{"num_hidden_layers": 17, "hidden_size": 448, "n_experts": 24, "experts_per_token": 3, "d_expert": 128, "d_shared_expert": 0, "hidden_act": "drelu", "moe_layers": [1, 2, 3, 4, 5, 6, 7, 8, 9, 10, 11, 12, 13, 14, 15, 16], "router_score": "sigmoid", "normalize_top_k": true, "routed_scale": 1.5, "balance_loss": 0.000804, "balance_bias": true, "init_std_router": 0.00782, "lr_router": 0.0004, "num_attention_heads": 7, "num_key_value_heads": 1, "head_dim": 64, "vocab_size": 16384, "norm": "rmsnorm", "norm_place": "pre", "norm_eps": 1e-05, "positions": "rope", "rope_theta": 13900.0, "rope_fraction": 1.0, "qk_norm": true, "attn_scale": 0.125, "tie_word_embeddings": false, "parallel_block": false, "init": "trunc", "init_std_qkv": 0.0274, "init_std_o": 0.0274, "init_std_up": 0.0274, "init_std_down": 0.0, "optimizer": "soap_variant", "learning_rate": 0.00266, "lr_mult_qkv": 0.5, "beta1": 0.95, "beta2": 0.99, "lr_head": 0.006, "warmup_steps": 85, "schedule": "wsd", "decay_fraction": 0.949, "decay_shape": "pow", "final_lr_fraction": 0.0, "batch_tokens": 65536, "max_seq_len": 512, "doc_mask": false, "train_tokens": 579400000, "max_steps": 8841, "dataset": "wikipedia_en"}
Below are experts of layer 12 (counted from 0) of a mixture-of-experts language model. Rows are named router (the router's row for the expert), gate (a neuron's input weights, with its number), up (a neuron's input weights, with its number) and show model dimensions 64-127. Each number is 500 + 25 x the weight over its row's rms, rounded and kept within 0 to 999. Numbers have three digits each.
Before each expert's rows: a language model's description of what the expert responds to. This comes from a sample of Wikipedia text that the model never trained on.

# expert 14
Description: Words right after "was" or "is", such as outspoken, put, hired, plus short table entries like Votes, Notes, JPL, MPC.
router:524526498480472537526505450472514524532498492497543510497509491506505504526524514542481486516466505499483495503489500543516544482493478493564503489514498530497513472509510491467498544503474500
gate0:521463446568484485542530478494465488512477524540474486455457505478494500517488483503477487486499505480518488493472519556487489516491499461515506482501498475503498482469491501509512480496532506
up0:518490459557522472521550528472456473503491504516495511469465520492496522537512516473490495484500497499499471530497525515512489520494506470527504465532511482526512495474484474481511488510524517

# expert 4
Description: Stems and suffixes of abstract nouns about work, research and production, such as information, development, design, Improv-isation, photography.
router:488522516448518500513526501491480493531486517508494505501507498518478499502486500548517470488490474473507467529450495479520549489497511508567483494471507478492533484538473492539446524476477532
gate0:466528535482502510538507550470501473507488481503455485455501511500482494479464539459515496477547480461527506498480500475494520513515497485464479459499510511510523528512442501502472497540523532
up0:456506546464493512525489522485505500499522474497480467484494525509513503511475562475518532475521478475506505515459503459469523504504484504458474439497525506521518512497462509502470517537513502

# expert 16
Description: Middle syllables of Spanish, Portuguese and other non-English place and personal names, such as Táchira, Pamparomas, Oklahoma, Faro.
router:494478513531494470469500484488492514501476514474500470487462532508485521499492529485457501523497508513497491472488489521463520468524499515512530534504497510509526467528463505502511532507464499
gate0:513517496477506508541503471538502515495484516526514515524500528489493504515504503464519499505514475523495488511545492486469515528523484498538507507493492521540523500526528458493492502516487464
up0:485462458488516508515519454524493538497490521523520502516499546495489507516478519470506487476502500570523477486538474512502510540527528515531460501479496525545558502535482464531496507538501465

# expert 6
Description: Numerals and decimal pieces in tables, dates and money figures, such as 28 August, $116.9 million, 1.98 m, plus hyphens in compounds.
router:516493502464466494550510473559489482486461503542537473503472511484499501523513505508452529494475525492508488527518501476499537496510524523498482489511543533503530488538499511476467515491516561
gate0:504539505502491535512481547486468537518509517511457476474449517488501511484486554510519483494515534499494467496463521489514488526532511511517522494543484573493514475472519531502468483499500463
up0:532529498489493525509493532523498485500491549519486459470467517514506517473520539498478474499473498490495498510466516495523506501567530509518517479531469560470523497503482507455463502511477486

# expert 18
Description: Articles, possessives and quantity words that open noun phrases, such as the, their, vast, great, many, main.
router:488540529482465469478516484515502512475449514510546468459449501471487512511504514473513460507480524501459491504464484503496512478481499475530531517500537517474524483554481522522507531462489472
gate0:455463482529520525486472512505499529555498491487501483478483473485495555472512517511507471485499515504493517507498482493502497455472461471540471469551489550493517496481515514530505506491443494
up0:477485497516499517505468496508487500565528490489513503493466458465521569472495505491507485499483533501482502526498462481495485465493484496510469490534479564463516476522511502500489526488451475

# expert 21
Description: First letters or syllables of non-English names and words, often South Asian, Persian or Greek, such as H in Hoon, F in Fyzee, Sh.
router:460534477491472505541515482555498479479498459472505496532459501483513510526460492503496479539493522487485514494458540457450549476542497469553536503558491480538513482563482486509476501511496527
gate0:463502518503477534504525474506511496561469517525474474503503510496481479523494454508516515497488488529525494540475489489535493497504485511538502532504493497509528524535516534484540487541510498
up0:470511528471474539505530482519493494506500526508474472545499511492461506497489474500508483514505520495502506536467535470520490526508509531505515507508513469518529505491495528475494495545526521

# expert 8
Description: Pieces of Latin species names, foreign surnames and name prefixes, such as C. pustulosum, nivea, Mac, Mc, Sir, Robert.
router:491502515463486468483495426489445476463504520510524485498505459457509491481438517518502513536479508519456480486476497549491461491506470483523476491523463487487507465543542531530522494466462528
gate0:484494474505544455568518466507467519481503517480477526488494470505527472517537475506515507492498505518516473548470470498484527468491523532530441457510502498522528514554527516505519467526496504
up0:467478485489553450540511491509477491512493530530457534477488469478532490475539488465525494511450507499514474520480501491492530487467517509499460512510496481469559516508554528514500502531505530

# expert 17
Description: Line breaks after infobox fields or paragraph ends, and == or === marks in section headings such as ==Stage 20==.
router:496552484496498490512511493482492467478499484459526470438507522473525526477462484530515459475480515485511508520491468498494486471506493495508479519490554480470516475487485535506527498523461475
gate0:501480488487443518501480485491465490491505482474520511485511523468488527512509519494513463460539481495483494515548469507500454509500532514511493515509497514454586495491485510501525545499469473
up0:466492496511486523519510496495485518524511482485507510487523485499491544497492558491519448491531482463485512497500477516505478518492532494501496520505479505480563492524481501472512523509460524

# expert 3
Description: Prepositions right after a noun or verb, especially of and in, plus finite verbs after a subject, e.g. judge of, is limited.
router:519550479489494485477551471527508571520480527503506472484518507487515508513473513549442464514479512503494512534498502502475496518523508493488492511533471509529555476522491504488474492481508508
gate0:455510514485505487485559497511553472490505445510516490470475533500466500507483556497516478542496495478495505512463467510460503505439508477521501462493481504459517469472515495442491512519479520
up0:453480484500531502489547537474528506507512463530519477480495537530504522506491543488518475530488513457507503524461482480473522489424537492512516516530516521471506495502511484450517468482470525

# expert 10
Description: Final or second parts of place, team and organisation names, such as New York, United States, Windfields Farm, Montreal Impact.
router:495534510484489482526501466458493510528498555482526484525485511510500531524470547492490483472485496508521490517472495530481493507530532502503548474483510495507567478502488462519467505527466494
gate0:524502492472508510449493497508521507520487499491497536495518506534480500528509521488505464493497547504474523490468498466479516458471518483505522528484474528508513508517478524508461541468536483
up0:554553521495515526478512493503523527541481505480539514467507510536488510519523503497498475465454537529511460484518519504475522489471504507517520512512499531487538507535488512501481518500486470

# expert 23
Description: Prepositions and clause linkers in narrative prose, such as during, until, that, to, in, plus which after during or in.
router:504521511478433501462490434518525511543539509456524477490517523479487509501486483526478506480517524477495449533465492486495521528494530479507470480556482561521521500531505470510484496477482516
gate0:475517534495502529483506449471471583513525502514529490470499488523478466472423505476524484543525499485507514509515494499519524494501533451539505531467479504439503506520516487515506481506497520
up0:457529516515519497519513469487480568512493501496550495502486512517477469482497514484525483508515547482471496496505525515475520496524529463544498532469496552479499495522541509508492496524501503

# expert 20
Description: Nouns after numbers or articles naming units, events and results, such as years, days, game, defeats, 4–1.
router:526503542493461513479519503531537535546482488511530498489486498470504483528512475541466501493459493475495520530489494560498510501547468508516534481509556532504493483517504448563501503524503521
gate0:515506520481511462514506486468518495497459474487557545499474511480525537536542438496458507496502485487475527465515470501501470482528489474514507471471535485534494456500520454504524494515486497
up0:520503515473514462492512486514530491502477471495528527508478513479501520533504468465459493470520485510499517467482421521499463495523494487530517484466496483539529458464484481547534466513488487

# expert 2
Description: Field names and dashes at line starts in infoboxes and lists, such as "Preceded by", "Eye color:", "Education:", plus table pipes.
router:516516490511511491514529511488530545493510546503506470480512470463459522504467503518490473457515468461477529490502516486522531525518499496511515502487481506504543470506444494484470473476512479
gate0:492477492498523518504516487480482509530467530473493494519462471494487507497471494510506520462522526524495506505444494487486488511502526536534510584470500477492524488495463521470497483522519494
up0:491501533516506515471532498477477475513450557488503486506487478481516512514456477517516511430520515540490502500469502489502519518516514542505520531456497483504520497515443526487474497512525476

# expert 11
Description: Common given names and the inner or final pieces of people's names in cast and roster lists, such as John, Robert, Janus-z, Dick-ie.
router:520538501468494466475497496489467494487494508497505510516494506478512561499489502480510516529516510527519497528516462505490482527513530463510499478528469537490524465537522515481522513491447510
gate0:506475517503494478431499543522474527488501483510508512514476489500462510484485527502466510468439477531509549536502519500465493537482478538478548520486469526530475527483496501488532491548471516
up0:477491501497480444427499516519473504492498524488482536518505464501455528509506512498496490506445510496491510574518513525510532528463499507475516491498482540524498511467502502506515503488480544

# expert 13
Description: Table cell pipes and colons after infobox field labels or list headings, such as Born:, by:, and | between table columns.
router:468516529462498438497522481476480467507497489510547513494499510513470501497436485492465524507505539507514509494510474526497546512511520493534549482515470519494503492509505499483493515520517507
gate0:509509495492476482534501486498500523507506470525532491477490491483505483494502554491509519500543516539512439413458524533488500521504520504505516509473478496486533520497510471526515496504455503
up0:509507487494481508510510483546481532500539452528492520492501487512491483534495524526505512468529500522484457433460496517466522528464505526488549483495447487483487526487490505520484539500450494

# expert 9
Description: Openings of words after an open parenthesis or article, such as (S, (C, (Un in abbreviation glosses, plus a, an, Un.
router:512520469475484491529469467489464468481522483487515482504495505501477492515433528522477469469495539499501489475477499505479542492488497494540517515475488492481486479530482503490516533526500493
gate0:517507501493537441526472564465473475521521482571512477512506474482487528525545501515459537484486516524529516484484495510516462446480544503488523508477533515519533498521503519474561528506487520
up0:511481509502534435537465556492497497544532493557519465518498500475495513523505488497492545467479521536557483499471484527508464469464530502479528498455521490533509478517503514496558523508496512

# expert 19
Description: Word pieces carrying a period at the end of a sentence (s., ed., ing.), plus line breaks after headings and some commas.
router:502476542481501446540521464525441466525515498527515500520484540449464521528479494525451510487480488483488480559472475482473494478530514512488522470490539501510527476532502464498566550530472500
gate0:528544515498454497479490472508508482542454493517487506514550501496451515494510518489453487446504513458443521523510500487475468502482513557539512517522569497552456502510464519452473507488499489
up0:503554532484471497493486491485508498555460502515485500525536490512483514497513530482472471431522493441449503512531505480480476514474521562537489513524568517542451489501465515447506483493503495

# expert 22
Description: "The" and what follows it, including ordinals, place names and proper adjectives, such as the 7th, 11th-century, Royal, Bangladesh.
router:511520548496484464518494445534475493484512522511515458512511506452489539516457499499509464490487478517475478479481515525505514513495482476549505519486519498487524477537491467514482559517502512
gate0:539536529461562514500443537519465467527494460526560506447486490466505544523511485519514462530494514512509514443494490506498474501470474459465506482498527501517504521492531503494487501517467512
up0:531518553464531519527514527512457502535491457522553511456496468502526545509495468521487457529484522521513524467512500499513483483500463449473521487502532489513524512492529513524484513509506490

# expert 7
Description: Capital letters or first pieces of proper names, acronyms and call signs, such as K in WKBM, S in GSEA, and Dale, Chris, ITA.
router:501501497456486471535511507466483477525509500486525490521498488471496524491486473488461500515465502498495540508499547518468511518489531530490507500513492519448528484562539510514501488490494491
gate0:455471508494490474503467503491541469550464475505465496475507527497526480508488492531483532469541527475522489507494516511483479493480496475538530448514517496476497496520479498532520502474480491
up0:429492502494496479485477531514555475516456473535495504486481530496526504491477516517500522503524528470518520501465527519495447519488505466525534453508497506474488477492486469515497456496486524

# expert 15
Description: Common nouns naming things or groups after the, a or his, e.g. film, album, company, station, chamber, chain.
router:464524510473471504506505464458449480506491511503499469476459534455508499510484509536450514523450485534525532529461492533487515495545499545495500470520529485516527514505474451552513533520511490
gate0:467483523557474488531502489498464508493487485456508487511456525541524513500511519512516509468467504522530506520476506523468486506520552492477498497531518525551510493508476503478493536532528514
up0:482455507518462494525511473479500481510475499445478494516460527514522528538486533571490494466486532531523487518495522499481515513506547534488506503501512509550505480504471525469503495523507510

# expert 0
Description: Short word-initial or mid-word pieces of ordinary English words, often after "the" or "a", such as sk-et-ches, wh-it-ewashed, st-art-led.
router:517479506443474474502506496470481508484502526525491460487514481485482478499495495523453520469518516490551492510482493508460519486519485506527484478486502516505516516527462506540497513485525502
gate0:507467465503540527510532498515481473513504541509557476504514510510497472528539537472504517532496515484479490500486491530454517495516524497461472479479517479500530550508499544533532464511514518
up0:507471502467497539560475505514473487512508487513524495518542518490482497538531510467504484504504491474452479484491506531517475540515490463474493484470525487497517517503458541514544454499520519

# expert 1
Description: Conjunctions and subject pronouns or plural nouns that start a new clause in prose, such as and, but, they, he, it.
router:473559499483491483480518497532507507503484482531524491478495489489508516510500517515455524470484497496491544541491487492499502504488507537522551463533489502537534445491475517506526534546515536
gate0:464549538487503481491488537529460479507503481474472477507495513495486486533482530524516521531525529492508478520482467509540516560525517498540510535498539511514503500443486545467516562491463501
up0:531552520497506486488488524529467463500516493503504479509486501483475486536497513523512527509542526486498471561494481524545518532527505469521522528485555495504515506459466558504518532455462481

# expert 12
Description: Pipe separators and line breaks ending table cells and rows in election and results tables, plus month names in date cells.
router:512476476458434506511477481470465490465476500506530486513506517492519503512451523515448494507470512470499504549459478526474555481548506497523528458494539510514494485522486470523506541507521521
gate0:515486479462494471527492543484507467529526470448464480497508450509397504493444494514513512481496505499486553491523468519496494502476515536517489470489478491492505505478473523505463499504513514
up0:508485490471511484510496516504494473522521484436460450466500454502417496485439532519478482483474483498484566481526485486481489529466537514502502469483478476472495488494459513542463515489507500